python train.py --n_experts=40 --router_score="sigmoid" --balance_loss=0.00221 --n_groups=8 --init_std_router=0.00715 --norm_eps=1e-06 --tie_word_embeddings=false --max_grad_norm=0.5
Below are experts of layer 2 (counted from 0) of a mixture-of-experts language model. Rows are named router (the router's row for the expert), gate (a neuron's input weights, with its number), up (a neuron's input weights, with its number), down (a neuron's output weights, with its number) and show model dimensions 32-63. Each number is 128 + 32 x the weight over its row's rms, rounded and kept within 0 to 255.
Before each expert's rows: a language model's description of what the expert responds to; "raises" lists some tokens whose logits its average output raises strongly, later layers aside. This comes from a sample of Wikipedia text that the model never trained on.

# expert 8
It responds to: Inner word pieces like est, g, st, ast, ill, ld in congestion, biggest, immigration, still, East, often followed by suffixes.
raises: "s", "a", "er", "y", "i"
router [148  86 146 166 154 107 110 126 116  84 101 116 104 184 147 152 133  89 142  97 155 120 127 127 218 156 146 104 118 122 139 104]
gate0 [147 128 137 180 156  62 138 152 119 170 148  87 123 137 117 155  78 120 119 103 108 121 107 145 153  84 167 118 106 130 111 158]
up0 [123 116 180 118 145 123 226 115 133 162 126 133 131 142  94 156 123  82 147 195 116 149 160 116  65 151  74 150 138  92 159 134]
down0 [ 90 132 149 143 125 114 219 148  88  88 185 123 153 147 100 133 147 114 128  83 100 192 119 100 113 122 120 114 144 183 101 118]
gate1 [168 135 168 125 111 128 143  78 127 122 182 130 143 124 128 128 112 151 128 124 130 115  86 147 146 108 142  96  91 117 137  67]
up1 [ 89 136 146 195  70 107 131 118 135  85 176 106 101 136  69  97  77 126 121 116 119 121 132 153  91 152 158 108 123 129  38 147]
down1 [122 153 136 142 100 115  95 133  98 116 170 129 152  95  85 141 117 160 140 131 128  70  78 139  94 181 181  90 133 121  97 103]
gate2 [ 96 125  98  84  92 139  86 126 123 132  81 151 182 171 159  97 157 106  73 141 133 135 109 136 245 112 166 113 112 109 116 151]
up2 [138 111  76 135  93 138 109 145 158 152 104 182 107 165 155 114 133 111  89 110 141 166  67  97 163 121  91 141  78  63 157  85]
down2 [133 110 108 136 115  63 131  83 175  87 120 147 150 114 103 135 100 111 163 119 165 127 183 158 139 110 190  70  95  48 108  90]
gate3 [191  91 121  86 155 131 101  89 181  99 155 143 135  92 127 139 180 105 136  70 131  86 165 128 184 122 127  95 186  77 148 124]
up3 [204 128 139 130  88 110 199 139 149 103 151  83  87  66 117 139 141  87 112  73 161 127 203  73 131 115 142 104 158  89 106  79]
down3 [ 86  83 144 144 106 117 125 135 115 131 146 123 151 134  76  73 151 115 113 135 111 121 113  88  98 121 131  89 140 122 143 111]
gate4 [ 99 121 160 149 172 122 103 170 152 166 149  94 134 144 134 151 148 132  81 102 113 127 130 206 167 124 184 164 107 117  96 155]
up4 [174 130 149 131  75 137 127  76 131 102 114 143  88 123 132 116 164 152 150 125 151 154 167  85 172  68  75 175 187 162 159 125]
down4 [151 130 129 135 136 142 112 153  99 139 132 176 152 108  58  79 171 138 125 125 157  97  97 132 131 155 179  86 145 151 114 159]
gate5 [115 103  84  80 138 115  89 116 135 145 122  85 116 135 113 109  96  79 145 126 106 149  91  54 185 144 155  77 147 138 181 135]
up5 [135 165 113 107 108 209 160 148  76 120 159 129 122 126 102 168 118 128 128 119 154 133 173 167  81 134 180 177  93 122 139 101]
down5 [ 82 140 147  87 132 120 151 187 112  90 127 138 178 195  87 134 135 175 133 160 147 162 140 153 159 186 148 164 112 158 109 206]
gate6 [117 103 135 117 126 126  65 147  82  67 104 117 203  95 109 141  71 109 104 115 136 128 103 152 120 189  81 162 101 140  29 174]
up6 [ 93 171 103 116  84 117 183  96 166 190 149 120 127 133 118 133 144 125 186 137 147 149 121 115 117 147 127 129 173  85 188 101]
down6 [175 166 133 133 127 156 136 169 126  67 114  80 171 104  71 117 125 161 120 124 130 151 145 143 124 134 124 131  98 115 194 168]
gate7 [ 95 155 117 122  90 143 118  76 221 103  59 122 107 134 167 122 172  98 149 169 106 126 116  92 150  82 140  97 133 109  94 146]
up7 [102 185 181 141 153  63  73  82 108 182 127  96 184 129 132  65 110 154 187 127 152 142 154  65 122 156 104 138 144 166 114 142]
down7 [205 111  95 138 159 114 124 113 112 151 118 114 146  87 162 128 152 142 211 122 147 131 126 146 110  96 172  99  67 118 119 161]
gate8 [126 158 151 122 179 126  89  85 105 129 112 108 135 115 125 146  98  63 167 116 132  75 203 121 109 172 138 123 142  83 134 145]
up8 [142 132 101 122 131  96 143  25 122 141 105 146  93 116 198 122  45  44 148 127 128 164  89 118 159 122 123 123  61 150 108 167]
down8 [137 156 136 110 136 156 218  98  60 177 111 139 113 102 113 107 135 122 166 156  89 161 133 178 105 107 172 143  93 101  92  68]
gate9 [101  87  96 125 130 107 112 152 142  89  65 108 127 101 112 112 113  87 124 105 119 122 119 153 187 110  77 121 113  95 100 153]
up9 [181 181  68 102 104 183 151 156 113  79 166 154 181 114 128 106  65 103 129 114 130 151 131 110 107 115 154 165 101 100 115 172]
down9 [102 126 130 120 151  96 137 141 104  95 135 204 113 128 114 115  84 152 132 141 130 138  84 156 133  86 150 149  95 132 114 167]
gate10 [104 143 162 103 126 155 150 122  99 125 118 123 157 171  92 156 116 108 172  78 106 134 134  88 200 143  99  89 186 140 131 163]
up10 [104 104 117  47  74 148 128 100 190 148 164 158 115 136  81  81 116 165  69 136 108 140 104 176 157 142 101 129 142 118 151  65]
down10 [165 114 159 135 148 145 179 185 181 151 127  74 122 124 181 180 155 153 175 178  97 107 160 103  85 132  92 112 174 155 159 183]
gate11 [147 166  84 131 126 121 120 120  91 143 153  66 112 128 165 154 168 140 139  93 157 128 106 102 152  86 161 126 202  91 121  82]
up11 [178 121 184 222 157 137 131 140 176  96 106 158 120 122 112 141  76 114 124 156 188 150 106  85 122 137 174 135 141 100 163 133]
down11 [127  97 137 182 148 148 156 156 122 143  86 144 164 117  81  98 135 110 152 122  77  98 121 104 106  80 202 185 188 170 119 142]
gate12 [199 124 127 129 139 103 133 105  90 160 126 156 206 168 196  84 157 116 149  90 125 161  67 150 162 115 187 127 101 130  65 132]
up12 [156  54 151 128 185 180 156 150 115 205 122 100 142 111 127 142  84  71 125 152 125 194  69 150 144  76 173 160 141 196 170 103]
down12 [141 186 118 108 100 164  92 159  91  97 154 118 123 146 148 137 110 141 195 129 136 100  98 130 195  78 123 116 115 122 121 198]
gate13 [159 131 120  67 102 151  82 141 164 123  85 131 145 138 137 190 143 153 211 133 162 108 160 135 147 104 173  96 107 123 127 130]
up13 [159 139  90 150 168 136 138 107 142 133 154 101 119  89 114 164 209 182 192  76 106 130 148  86 114 142 140  41 113  83  94 118]
down13 [ 86 127  79 181 104 100 140 106 141  84 138 122 113  98 141 151 138 166 115 101 156 119 146  96 138 108 118  95 169 149 173 121]
gate14 [169 109 146 118 111 161 127 171 122 117 134 143 133 127 160 121  61 140 163 148 143 114 123 156 199  88 189 112 155  72 149 170]
up14 [151  91 143 108 129 143 160 112  86 202 164 155 147 125  77 149 101 120 161 118 159 191 131 130 111 138 154  83 161 113 117 213]
down14 [125 107 122 137 118 138 113  88 107 149 102  52 142 124 174 128 128 142 124 111 177 138 133 148 186 184 190 145 119 141 118  47]
gate15 [ 98  74 138 142 230 150 101 123 149 122 154  60 131 187 101 136 160 145  92 114 136 151 122 122 123  87 124  98  95 188 142 105]
up15 [170 135 103 100 112  70 152 127 103 134 126 174  62 166 179 104 107 160 121 130 135 169 113  65 113  98  64 121 109 147 162 167]
down15 [ 95 106 172 125 159 113 114 155 100 158 143 108 173 136  75 120 161 168 140 122 149  94 182 109  88 154 123  97  60 109  92 157]
gate16 [130  98 143 131 125 129 102 148 141 120 156 111  96 106 148  91 103  85 114  55 141 111 172  96 133 123 184 118 184 128 113 144]
up16 [103 132  90 110  79 113 133 131  78 102  80 129 162 153 152  76 135 167 155  52 210 176 172 119 114 171 115 199 184 119 137 144]
down16 [172 111 175 173 118  67  90 156 126 200 151  80 164  89 111 122 114 156 132 145 137 133 112 114 120 170 160 175 107 144  82  99]
gate17 [157 111 154 168 120 115 183 118 110 129 129 115 127  82 134 144  89 115 131 161 163  88 148 125 154  93 160 130 134 142  83 117]
up17 [105 134 143 154 107 137 161 170 124 118 125 150 128 150 126 175 131 106 109 159 160 200 121 141 106 155 141 156 103 192 154 163]
down17 [ 98  89 147 135 148  36 100  67 208  96  73 113 109 101 177  95  90 122 100 145 143 189 169  64 138 148 143  73 110  99 124 140]
gate18 [129 175 140  82 129 126  94 114 131  77  94  88 144 184 191 151 118 135 106  78 178 179 140 139 150 139 113 146 165 119 174 113]
up18 [122 141 152 114  69  94 143 159  95 136 107  93 120  83 148 112 126 122  79 123 117 138 141 162 147 115  74 150 175 101 179 172]
down18 [137 119  86 101  96 160 113 128  91  91 133 146 158 126 156  72  57 128 149 105  69 141 176 116 106 132 130 173  93 176 109 114]
gate19 [134 134 138 171 118  83 100  80  96  85 162  85  97  94 140 142 127 111 126 101 112 140 143 186 135 114 105 110 126 138 182 112]
up19 [149 177 130  95 147 136 121 146 153 152 103 168  97 182  94 163 125 124 117 123 149 160  92 138 160 136 124 147 159 136 136 180]
down19 [142 105 159  92 140  84 125  71 153 121 155 119  74  85 142  94 122  61 133 149 136  77  93 151 119 138 140 150 139 154 143 119]
gate20 [ 85 172 126 142 155 117 134 183 139 154 125 127 179 101 136 201 140 120 105 140 110 166 123  54 162 124  77 113 123 116 190 108]
up20 [175 180 224 131 134  99 136 120 185  87 131 122 108 122 175 140  82 164  87 119  91 141 154 146 173 130 122 125  82 100 188  74]
down20 [137 159 100 148 101 123 125  52 125 184 139 146 183 141 150 180 112  79 120 133  95 181 132  75  71 131  91  97 131 120 160 157]
gate21 [142 116 108 136 109 114 125  63 147 174  79 215  86 116 125 139 135 130  87  58 115 149 177 140 147  89 192 133 165 115 195 140]
up21 [147 125 134 141 164 121 202 119 155 164  99 104 153 159 115  76 132  95  83 122 160 115 121 122  81 110  82 145 127 133 138  94]
down21 [105 140 121 122 154 140 120 171 110 196  79 128 128  59 105 117 140 184 103 117  80 149 154 130 150 102 137  83 164 215 144 102]
gate22 [125 119 148 185 187 134  84 159 144 135 158 154 107  92  82 191 113  99 127 147 166 208  33  96 162 126 139 142  86 120 136 130]
up22 [122 130 176 169 179 105 161 153 153 147 165 139 129 119  76 119 138  82 157 119 154 190 121  80 152  79 125 104  97 124  92 162]
down22 [ 93 139 145 127 160 111  91  91 109 134 203 155 103 125 192 121 140  45 131 127 110  57 113 104 191 134 110  55 111 124 136 141]
gate23 [138 132 151 154 145  80 142 125 170 163 120 160 132 186 108  81 131 135  91 152 142 132 116 103 133 163 174  85 135 114 197  99]
up23 [158 191 123 123  95 136 130 159 181 151 129 137  81 105 163 108 141 179 166 107 159 134 118 125 150 146 105 140  79 172 102  55]
down23 [ 81  94 132 197 179 172 139 132 137 122 130  96 184  75  95 135  99 181 119 161 167 112 198 188 143 100 148 109 154 134  85 125]
gate24 [ 81  72  97  93 159 150 123  93 105 100 146 132  95 160 171  72 104  53 157 137  94 104 123 138  55 117  94 142 154 135 149 171]
up24 [102 210  47 124 145 107 170 135 107 157 123 116  95 135  77 148 133  74 191 132 144 103 157 115 130 118 119  95 129 129 153 140]
down24 [138 146 111  97  97 140 143 158 147 195 106 151 108 112 164 139  87 121 165 116  85 164 110  42 135 167 139 143 160 156 176  41]
gate25 [121  95 110  68 115 109 145  96 113 141 139 154  94 173 124  84 178 163 149 140 184  83 141 101 156 128 149 117 111 137 127 105]
up25 [178  98  95 193 168 146 153 161 156 112  72  92 153 161 108 131  75 127  99 143 152  97 107 177 141  99 106 120 160 113 124 208]
down25 [142 168 146 106 147 107 107 150 137  92 201 135 125 148 210 108 112 119 134 143 146 154  94 124  90 167 108 142  83 144 100 105]
gate26 [174 150 138 116  62  92 161 141  75  90 120 152  95 157 118 134 104 109 105 194 125 105  97  87 130 177  81  94 125  59 146  69]
up26 [111  68  74 151 141  91 108 110 195 108 132 113  96 107  99 120  91 121  94 173 120 115 165 118 110 168 125 141  86  94 101 138]
down26 [188 129 149 136 158 147 150  95 193 155 126 105 130 141 105 138 170  86 150  80  97  82 110  99 119 117 149 146 158 196 130 140]
gate27 [115  82  89 126 105  59  71 111 105 132 108 117 109  98 108 151 161 111 146  92 136  75 141 166 180 132 183 164 113 145  99  78]
up27 [132 132 130 107 134 124 147 168  87  84  85 181 101 156  68  77 121 103 161 113 123 144 121 133  81 123  85 122  51 159 145  38]
down27 [104 153 139  83 145 156 158 154 147  51 162 129 155  83 156 131  73 143 135 112 104 148 139 106 162 143 120 174  97 144 172 204]
gate28 [116 136  94 136 136 190  77 101 128 127 121  90  94 129 174 165 150 104 153  98 131 115 107 122 104 107 110 192 123  74  98 184]
up28 [129 118 177  93  82 136 115 102 111 148 142 118 165 106 109 131 172 135  88 172  90 138 105 146 150 140 169  61 116 186 155 150]
down28 [133 106 144 101 147 144 134 116 129 165  52 114 125 138 129 124  58  97  89 130  85 145 159 111  65 136 158  90 117 144 127 117]
gate29 [120 125  86 143 191  89 165  77 109  65 125 113  99 137 136 130 126 120 127 133 150 125 134  93 131 134 119 149  88 124 109  55]
up29 [128 129 170  98 143 153  96 169 112 162 125 169 118 187 138 116 112 138  89  99 144 158 125 140 100 127 122 136 114 129  65 133]
down29 [115 112 105 117 131 162 136  39 129 134  73 161 210 132 138 172  96  77 104 158 124 116 168 106 198 179  67 136  97 162 149 132]
gate30 [143 185 109 111 177 167 121 112 131  99 166 129 150 216 106 133 113 111 102 155 137 110 168 175 107 126 122  90  98 141 149 155]
up30 [ 17 158 123 126  94 195 126  88 181  95 104  80  74 139 109 134 121 164 100 113 137  65 102  88 137 169 161 136 129 131 126 124]
down30 [150  82 110 111 201 129 141 102 138 186 153 101 222  98 116 100 133 141  83  98 159 127  84 160  54 204 109 175 120 154 129 111]
gate31 [105 147 112 112  90 107 115  74 104 116 124 102 137 146 171  85 159 183 159 129 123 128 155 131 173 176 119 134  97 110 112 150]
up31 [ 54 110 116 144 123 111 128  99 114 150  92 167  92 152  99 159 181 123  98 108 140 118 102 162 146 159 120 171 169 173 118 125]
down31 [ 82 186 112 145  78 167 102 150 119 139  82 117 132  93 107 131 183 129 115 129  98 107 123 118 120  93 131 107 195 157 106 133]
gate32 [178  99 132 137 124 143 167 125 126 123 160 108 131 113 104 120 138  98  95  96 150 153  86 107 137 156 104  85 120 121 135 120]
up32 [ 98 134 169 161 137 118 123 106  83 106 122 124 202 122 159 126 145 125 119  48 190 118 136 156 105 137 129 166  62 138  95  52]
down32 [174  96 145 132 149 171 123  83  84 155 155 155 109 137 171 106  81  81  70  77 110 108 140 152 107 167 113  78 140  82 136 151]
gate33 [158  77 134 162 118 155 112 147 174 141 167 104 144 168 173 117 154 108 161 102 176 143 162 173 126 121 115 144 185 104  84 110]
up33 [165 195 144 120 172 127  78  95 120 134 145 102  68 126 144  68 133 112 100 117 143  90 157  97  95 114 156 103 124 224  85  96]
down33 [ 82 105 131 118 101 109 120 107 149 164 176 123  96 130  55 101 127 101  79 130 122 141  92 112 115  86 145 164 166  73  79 119]
gate34 [ 96 110  67 132 160 146 146 135 127 140 120  48 156 107 151 148 130 100 107  98 118  73 151 169 106 153 126  85 151 135 125 150]
up34 [129 137 102 125 111 164  74 139  95 163 125 125  66 159 106 112 109 156 144 104 142 143 149 125 128 128 111 112 113 165 114 114]
down34 [101  85 137 115 122 137 106 139  75 195 123 123  94 125 159 124 153 167 199 104 141 114 127 112 106  94  97 143 131 168 161 119]
gate35 [154  98 173 154 160 103 103 151 116 175  91 114 132 148  79  97 141 108  80 193 132 127 124 140 137 104 133 108 117 149 123 103]
up35 [ 97 131  77 183 189 122 112 168 147 134 126 116  75  81  59 178 126 103 158 104  99 135  80 131 148 129 112 140  75  67 126 110]
down35 [146 136 126 129 127 112 170  94 118 206 105 120  87 131 115 142 143  91 133 185 184 157 193 127 139  96 149 109 101 126 184 133]
gate36 [133  51 147 118 104 158 102  87 171  29 128 119 129 170 122 143 121 146 116  63 117 110  76 139 140 177 139 116  89 113 106 186]
up36 [172  93 122 193 142  74 167 136  84 124 103 164 132 187 112 184 141 105 121 168 134 174 129 105 110 155 158 150 142 122  76 122]
down36 [161 133 100 170 121 101 153 159 129 119 115 162 105 153 155 103 116  93 142 116 165 178  89 116 103 145 157 104 113  94 149  80]
gate37 [ 74 146  66 138 118  97 132 114 130 132 101 135 138 132 117 115 213 142 201 130 122 124 169 147 101 143  99 143 144 149  92  92]
up37 [185 191 115 124  90 134 171 149  59 136 176 138 141 154 176 109 128 142 146 120 114 139  77 133 121 113 129 191 118 129  99  98]
down37 [145 137  49  63 118 121 129  93 117  87 111 166 203 192 125 114 163 101  95 194 166 143 137 144 152 137 130 132 127 160 133  63]
gate38 [119  99 131 127 173 172 152  52 100 138 142 139 164 146 137  96  73 104 112 107  60 109 106 121 134  87 174 147 128 175 166  97]
up38 [ 67 157  35  99 160 117 108 151 150 118 161 153 109 111 119 118 141 155  82 145 163 148 170 124 191  83 158  87  87  85 143  88]
down38 [121  43 102 146  81 128 142 142 123 152 118 165 157 197 127 111 132 136 111  96 129 111 209 151  88 137 122 177 137 102 103 152]
gate39 [ 68 104 138 138 152 171 112 123 117 109  78 129 126 102 122 163 102  67 163 128 147 120  99 165 156  99 140 104 155 171 129 121]
up39 [175 151 163 115  61  71 159  95 112  96 115 130 110 115 162 105 153 138 167 126 152 148 159 108 120 107 146  51 221 136  85 100]
down39 [156 171 146 109 147 102 149 188 119  79 131 164 109  85 157  85  77 120 132  96  78  95 118 150 145 147 150  81  80 120  98 137]
gate40 [120  70 133 122 132 140 110  77 171 119 117 136 101 116 146 113 157  92 121  83 145 188  86 181 131 130 163 107 106  96 141 155]
up40 [ 91 126 119  67 106 132 161 128 211 174 169 152 121 154 115 179  93 152 101 136 111 192 146 134 145  88  93 146 134 118 152 143]
down40 [137 168 106 154 117 108 151 155 164 129 161  84 130 128 173 103 115 113 102 138 156 126 108 105 186 114 105 129  98 156 144 131]
gate41 [130 129 175 106 130 115 125 156 131 105 123 205 120 122 136 127 130 121 144 128 142  85 177 119 118 131 198 179 167 107  94 150]
up41 [156  89  83 164 162 127 154 115 148 155 140  60  79 172 126 153  85 115  50  54 154 154 135 106 158 105 108 104 132 105 133 161]
down41 [180 193 107  93  93 159 186 114 112 137 116 164 113 159 122 101 156 133 122 112 114  92 140 145 108 168 149 167 127 133 104  69]
gate42 [132 149  65 106 139 176 110 161 117 134  99 140 129  73 109 120 156 157 166  57 121 115 165  98 136 125 133 141 109 145 162 125]
up42 [169 152 151 130 118 106 149 122 167 137 132 146 140 113 180 198 161 122 124  45 115 110 127 134  90 139 154 154 155 159 163 133]
down42 [156 136 102 198 151  95 161  44  51 159 148 116 108 121 144 128 126 107  97 127  91 111 119  70 144 112  89 155 156 124 163 143]
gate43 [110 103 166 125 173  83 123 151  73 108  82  98 126 174 162 111 125 144 155 113 153 113 107  83 158  93 132 161 133 134 176 114]
up43 [125 115  87  95 133  66 112  99 125 149 127 114 118 139 161 164 146 135 127 145 111 183 165 100 127 135  73 138 107 136 146  57]
down43 [123 174 154  67 100 142 129 140  92 126 104 184  76  97 142 123  45 134  83 130 151 139 121 149  96 124 159 109  88 132 146 166]
gate44 [ 49 171 183 118 178 135 128 107 157  95  98 125 155 122  84  97 119 157 126 125 137 108  86 129 184 163 111  64 107 148 143 141]
up44 [175 128 123 112 147 159 195 136 141 106 140 115 128 122  80 138  96 188 150 100 109 134 159  92 155 131  74 153 135  92 134 127]
down44 [110 109 100  87 106 154 127 193 134 133 111 101  85 134  80 123  95 101 108 118 146 156 116 148  94 201  99 121 135 116 126 115]
gate45 [167 126 129 111 122 146 121 205 173 128 138  83  76 154 158 171 121  92  61 163 133  96 145 159 106  93 127 155 150 154 162 125]
up45 [153 108  55 220 140 151 118 141 144 166 158 171 137 167 102 158 109 129  81 206 181 128 118 157 133  92  83 167 178 122 108 109]
down45 [ 97 136 106 101  81 151 103  69 104 127 162 103 121 112 126  93 102 139 145 181 139 109 132 169 110 136 138 176  95 151 157  62]
gate46 [114 102 109 167 200 138  68 116 162 129  73 157  93 214 157 103 110  82 103 137  60 191 194 149  87 134 116 135 150 120 117  66]
up46 [159  72 135 124 108 177 168  83 129 137 136 144 102 147  75 113 129 147 157 155 126  87 109  90 108  81 129 107  64 124 152 106]
down46 [ 64 137 141 140  51 124  80 154 110 121 130 116  95  82 135 167 162 106  87 156 118 103 138 171  97 171 100 124 102 123 106  96]
gate47 [158  82 123 135 115 121 136 161 105  73 126  88  71 192  90 170 162 109 152 102 123 120 114 118 141 132 168 128 107  85 114 101]
up47 [159 199 123 106 169 152 131  95 191 155 130 119 153 107 147  98 157 152  49 106 151 100 125 125 101 132 108  46 136  66 113 118]
down47 [104 110 124 191 190  90 129 104 127  88 135 126  98 160  40  69  69 145 118 150 106 108 128 109 123 148  72 162 130 175 196 139]
gate48 [149 101 198 180 131 105 145 156 133 155 177  91  99 178 168 136 135  56 161 143 115 166 141 157 158 153 118 122 152  70 136 135]
up48 [ 61  70 193 110 131 101 143 193 104 137 175 100  96 122 119 107 127 175 110 152 126 157 163 188 105 108 150 111  96 106 141  91]
down48 [131 139 136 173 173 135 144 104 172  92 114 194  71 136 175 127 106 154 133 147 116 101  98 154 116 166 120 141  71 169 199 136]
gate49 [102  88 154  99 144 154 108 164 101 166  85 120  56  92 187 174 113 123 126 128 187  75 145 133 113 102 120  98 149  84 150  95]
up49 [118 101 102 120 148  80 101 137 147  72 144 108 149 135 113 129  95 154 119  61 142 153 170 153 132  91  92 147 125 189 105 147]
down49 [184 117  85 132 157 143 143 118 126 165 154  84 196 145 108 120 191 110 123  80 114 125  99  90 169 100  58 142  82 152  83 125]
gate50 [127  87  95 120  70 122 112 147 142 114 209 128  66  78 148 139  82 128 133 131 121 102 144  90 121 127 189 129 142 141 156 172]
up50 [129 167 131 113 114  54 176 116 133 104  65 147 146 108 125 143 123 112  66 159 151  81 192 160 127 136 184 160 108 178 162 210]
down50 [103 110 137 138 110 110  98 144  94 132  68 171 152 167 152 146 151 108  77 119 127 130 126 142 140 234 125 101 135 143 169 136]
gate51 [161 168 141 109  99 158  88 152 109 150 114 125 150 160 160 101 110  76  92  89 116 143  99 101 116 133  92 158 156 131 157 116]
up51 [148 164 103 122 121 104 158 105 171 155 106 143 113 103 113 167 126 156 144  81 125 129  63 153  85 102 126 166 158 147 134 100]
down51 [123 117 169 169 120 126  84 159  99 145 111 112 174 210  92 135 143 109  71 129 108 171 153 146 130 152 140 121 151 205 104 127]
gate52 [ 87 118 178 170 122 102 106 128 126  91 170  78 146 119 201 152  44  80 154 131 174 166 115 127 145 107 114 147 201  98 174 131]
up52 [160 151 153 139  80 132 112 141  73  66  72 145 135 144 130  66 108 132 113 168 157 156 170  68 148 140 165 137 183 125 126 107]
down52 [114 153 164  92  64 135 133 184 114 124 127 129 150 109 141 161 122 111 145 151 122 110 153  92 159 153  69 116  95 157 110 191]
gate53 [113  74 227 201  93  77 118 117 109 104  93 138 135 119 100 145 126 130 198 128 153 149 154 118 126 135 104 131 146 113 208  86]
up53 [136 154  88  82 176 166  74 122 116 122 161 107  92  94 115 124 111  82 116 200  92 125 147 149 141 148  67 134 155 127 163 103]
down53 [ 85  74 155 111 141 138 174 129 115 140 123 181  98 146 155  95 141 171 171 140 179  87 112  99 123 136 131 118 131 196 156 113]
gate54 [116 165 139 136 180 162  74 107 103 114  88 132 136 124 192 124 107  84 139 102 156  84 142 115 123 148 148 142  72 130 174 160]
up54 [161 120 172 137 139 170 156 173 179 157 136 160 111 154  78 124 184 137  97 109  92 158 121 135 117  58  99 140 109 183 105 112]
down54 [124 151 178 151 143 143 123 101 116 121 160 136 124  99  63 147 152 114 153 133 143 112 101 189 103 146 162 158 159 183  85 102]
gate55 [125  80 163 130  66 149 167 114 204 139  57 107 108 148 114 126  80 144 142 124 120 109 114 131 134 141 119 198 139 181 102 110]
up55 [140 117 144 136 111 150 112 145 154 139 125 113 147  73 101  84  75 127 130  48 122 125 110  96 137 150 141 106 119  85 149 117]
down55 [173 132 168 115 185 129  89  84 119  92 177 150 107  76 123 106 125 152 120 138 177 165 132 141 161 113 135  50 139 117 187 109]
gate56 [157 144  67 152 159  85 123  55 122  72 114 196 146  87 141 164 117 121 180 115 109  94  93 131 154 105 195 147  68 138 172 110]
up56 [167  74  60 125 130 102 135  48 107 145 150 145 136 103 151 124 163 104 176 133 129 109 187 116  68  86 167 142  94  69 117 135]
down56 [ 64 133 106  90 131 131 160 113 148 163  64 121 143  94 128 155 171 100 181 153  88 109 159 190  30 110 146  81 136 124 183 101]
gate57 [ 70  84 107 137 140 120  93 156 165 123 121 118 104 124 115 182 122 119 138 137 107 100 114 116 106 144 116 142  79 116 158 141]
up57 [113 142 111 157 164 159  93 174 130 137 117 125 139 107 145 158 127  84 119  98 130 129  93 129  71 144 102 125 193 124 110 171]
down57 [118 149 161 107 176  91 149 137  77 185  70 124 159 127 146 123 104 112 161 141 119  77  92 141 159 124  57 109  87 155 123 118]
gate58 [103 111 152 137  82 219 143  84 124 125  95 148  96 123 100  99  97  93 159 180  59 113 116 142 152 111 139 148 149  92 144 123]
up58 [137 172  92 109 142  86  96 154 150  59  70 167 128  56 112 168 156  87 115 118  59 128 134 154  80 107 178 136  80 131 129 171]
down58 [129 115  93 114 144 142  82 149 111  86 139 120  89 126 148 131 205 148 166 147 161 128 179 165  76 169 144 157 107 156 102 144]
gate59 [124 134 150 143 126 174 119  62 109 177  61  98 166  98 155 133 140 112 165  98 141 124 127 200 149 119 153 106 159 147 124 158]
up59 [149 120 135 151  98 147 118 124  82  93 130 155 176 188 106 149 128 145  92 127 133  94 132 116  88  67 157 185 108 111 122  94]
down59 [120  99 129  81 150  85  78 146 142 100 147  96 118 112 113 164  73  94 148 145  91  84 148 121 124 190 134  93 115 119 154 160]
gate60 [134 102 154 195 206 122  98 130  87 117 153 123 142 132 155  97 118 114 123  80 148  52 107 139 100 146  87 113 155 168 112 105]
up60 [ 96 108 118 103 120 146 148 148 125  77 134 106 129 150 167 147 164 144  51  82 154 111  95 143 123 137 100 162  45 176 129 111]
down60 [160 169 117 123 142  88  88  91 159 113  93 168 112 142 118 130 142 126 180 152 103 140 156 111 108 195 106 131 150 174  72  91]
gate61 [156 158 220 130 173  82 156 159 116 148  95 216 153 142 172 111 138  98 148 170 110 133 132 100 134 137  95  96 141 104 178 160]
up61 [145  77  76  81 122 148 137 106 106 135 153  89 153 116 118  99 112 155 114 127 118 105  87 144 109 128  97 155 132 129 102 169]
down61 [109 202 100 145 177 143 120 107 187 136 181  86  76 115 109 193 130 137 175 112 103 102 124 145 146 114 184 118 116 154 145 161]
gate62 [135 129 128 120 108 114  91  64 145 110 109 134  97 175 117 103 163 137 155 111 222 123  59 130 149  63 123  91 143  52  86 138]
up62 [102 149 137 134 154 100 156  92 158 101 115 122 161 118 162 116 105  61 169 155 181  95 106  91 154 142  98 136 108  97 131 152]
down62 [108  98 130 108 123 159 159 148  89 130 110 174  86 103 119 154 166 111 144 188  71 112 151 104 107 141  54 179  84 149 108 130]
gate63 [162 114 113 122 110 120 140 101 128 125 133 101 131 190 130 122 152  68 150 115 134 112 143  93 145  80  72 162 171 139  97 126]
up63 [ 97 118 173  81  80 228  83 116 172 159 131 135 109 131  61 108  98 101  95 157 146 156 145 112 122 118 174 134 114  67 106 171]
down63 [164 137 101  56 120 148  93 133 151 138 131 126  42 121  84 133  94 124 179 121 130 116 128  98 123 106  74  95 135 112 142 155]
gate64 [161 158 132 116 171 164 105 124 103 103  82 151 139 160 195 128 159 103  92 169 152 135 114 112 150 157  99 117 101 143 126 132]
up64 [183 198 186  79 117 157 122 148 124 150 125 142 103 128 116 190 176 160 112 119 124 143 115 117 164  98 103 160 124 158 154 124]
down64 [133 125 119 167 119 132 127  93 108 109 100 114  87 157 135 104 145 119 148  68 129 102 119 206 141 105 117 166  88 122 131  93]
gate65 [ 66  78  92  90  88 124 143  59 162  78 173 142  72  98 125 187 102  78  81 156  88 113  97  93 143 121 137 183 145  96 139 115]
up65 [160 145 128 139 165 132 115 123 139 155 118 146 165 142 125  86 181 141 172 130 192 187 141 136 134 126 103 110 111 127 164 128]
down65 [130 172 156  76 170 191  99 176 181 119 162 130 126  60 115 171 162 153 113 144 120 111 150 110 160 129 116 159 121  60 171 110]
gate66 [ 51 128 115 123 151 104 162 147  83 149 157 146 135 227 137 148 155 190 177 151  90 131 123 118 138 119 127 146 115 126 117  76]
up66 [170 120 144  82  90  80  67  63 154 176 152 125 127 102 121 151 133  79  98 113 194  99 127  95 108 121 172 149 196 139 145  91]
down66 [140 135 105  70 152 129  30 146 139 160 108 116  57 108 146 158 105 188 181 111 101  99 137 108  68 138 177 160 146 133 181 165]
gate67 [107 157 114 185 130  87 179 136 109 138 161  86 118 152 142 113 138  99 119 126 168 167 110 133 153 129 116 125 141 131 143 192]
up67 [ 66 172 124 127 189 164 163 115 169 138 123 122 130  94 139 160 153 198 128  99  83 121 163 132  82  46 144 173 137 118 149 116]
down67 [103 129 135  85  99  74 164  80  53 139 130 129 148 153 179 140 211 177  92 147 141 167 114 131 158 142 106 159 153 143 104 130]